python train.py --n_layer=18 --d_model=160 --n_experts=64 --experts_per_token=4 --d_expert=96 --d_shared_expert=0 --activation="geglu" --moe_layers=[1, 2, 3, 4, 5, 6, 7, 8, 9, 10, 11, 12, 13, 14, 15, 16, 17] --router_score="sigmoid" --normalize_top_k=false --routed_scale=1.0 --balance_loss=0.000508 --balance_bias=true --router_noise=0.05 --init_std_router=0.0176 --lr_router=0.00088 --vocab_size=8192 --norm="rmsnorm" --norm_eps=1e-06 --tie_embeddings=false --optimizer="soap_variant" --lr=0.00448 --beta1=0.95 --beta2=0.95 --batch_tokens=[65536, 131072, 196608] --seq_len=256 --train_tokens=878700000 --steps=7033 --dataset="wikipedia_en"
Below are experts of layer 7 (counted from 0) of a mixture-of-experts language model. Rows are named router (the router's row for the expert) and show model dimensions 0-159. Each number is 128 + 24 x the weight over its row's rms, rounded and kept within 0 to 255. Numbers have three digits each.
Before each expert's rows: "gets" lists some tokens that make up at least twice as much of what it gets as of all text. This comes from a sample of Wikipedia text that the model never trained on. Tokens count by the router's weight.

# expert 56
gets: " to", " in the", " the", " to the", "ed", " at"
router:125161128141121107084115143067136162108123117137087093174121111110112147178129142165119160122137123102112107131098104150129136162133108147098154118085106127145102084136131118142121112130158080101093167151138119131129146122119119135124163093087114132140159153098110179114116104100136142110121145120125078111117118113121113133122107129111140128081135138074132176137121085156091142148133085117120079137122153117128142121138120115180137140093122083121143126094186113138092171126121111

# expert 16
gets: "ed", ".", "|  |", " Ed", "ud", "ated"
router:123098137140101091112115141092111136079131116179086130139098133137125138175128167150181136094138126129132136134121082127080141160133103116119115140099135142168111122129119132134105137147163115122114102134149169085110130098189095157099123097137134083147138134112067173136104114107168126136108123109143121106126145111103129118137152105103085074084110109117122161085124130109118116123136117119128093149107130164147144159149143100171095143091102113126134131104152104145139141135174135

# expert 11
gets: "C", "A", "S", "N", "E", "M"
router:144121147123103136122115144123159114121149136153054163120102115100142106140126175159143186164139155128126142122101118139124121133150123151160147136059123053152091101120126101151094151114131120090100130105099138103118119139139095196116118123159126100114156117133104128146123117112161148136123133080164150114111127138122110152130127152113139087127130140138160124097129137144150144123114141146116085111146163154073109130133121141147127099113116098083161151087156121109126146125171091

# expert 9
gets: " | ", "; ", " for the", " for", " team", " in the"
router:095109160087120122126090139126175133102139169137111117125149113121116135172114133176126145153147174111124138141126086120132143132126151088152125151087121119163107081182145109158106124166124156112103107122134115062136153119133128130110132136134105127127154114122084136155130078124150124114097149158124159100133135093127188100135121147111158104111092126115117136088133177159128160158141107105116091133148149121094168183130148135162104118125118102134136152142151129143119159125170087

# expert 39
gets: "aw", "y", "ow", "man", "an", "ore"
router:160195128154124141122149127099165128127153142143083148145102105110129117122119121159132155137135119108144106131087123178104101152161100126113131124121161096139079139134132122114151167137135084111095098107091124141133181131171073113128116125102125110111157146138101147167110135102128175126112137137120108091098134126161132170151161130091115123072139136152154115114137110198123152155123118124094129105128139145136129141143136123157133145099107128120137132117174107115117143111146051

# expert 38
gets: "1", "2", "0", "3", "4", "5"
router:162128148127113079135134111127143144129152112127144127108117087086124118146093129137156141163162112137124102143114078151139107150146134101127131140082099072134135138153156112145111140150154132083078147079141139088088126129123090151066175135126100113158148143128122128160116098129125118116147157142138118069112103132108130116129165138107133120078117117127143163100146119153088131146097145114095162105116154142127152145101118104139107081114106121087195141113126126126116156117122094

# expert 33
gets: " |", " |  |", ") |", " | ", ",", ";"
router:113120133121127145106085112115184120112129139182120153120162083111150108141089141139143135150148158087145142149081093147129123152189153132108150128123133075142091098135119110169126137099137127118103122112112140115102131101124137144105179143153108133113124095144111144140150117138144126107102147127126109083076124110122145107163153091087079121085119138122124121117115151154089135164127109170088086116141099119131151111109152134146152128104133099076138119142161097163113138087116109

# expert 45
gets: " in", " to", " of", " for", " in the", " of the"
router:180103139141127110153127126123185143107152127097100117120158084114132139172124139163147144131132130129124115148106105116101164138131156142152136112102143105167071082105121143149110124121139121109115161137148114098108135098135140123111169123124058108138130126117106133142133112120155137113093148140139133116092100101134117163134103130076109118087111170126128154134139146130135157144165060149101126111101130154137142154139134116138183140101123160119161183095143117142164198115143116

# expert 59
gets: "us", "ass", "op", "os", "an", "ess"
router:160124150103122109124144139076151145101102116127105084177129103127163137179124151136126139136139115126099138143107100160171170134133119095131169136112130088155136128146141111158127142085130134106113112151074152117104178151139091156123111113118114130133125136146082125152133143128119177093113111158145128135112101115124141148104122096118099116087099129086145138114145136151119124144126076120096143111115156135090142098158126129112143131116074113076147115109180131190097128083112117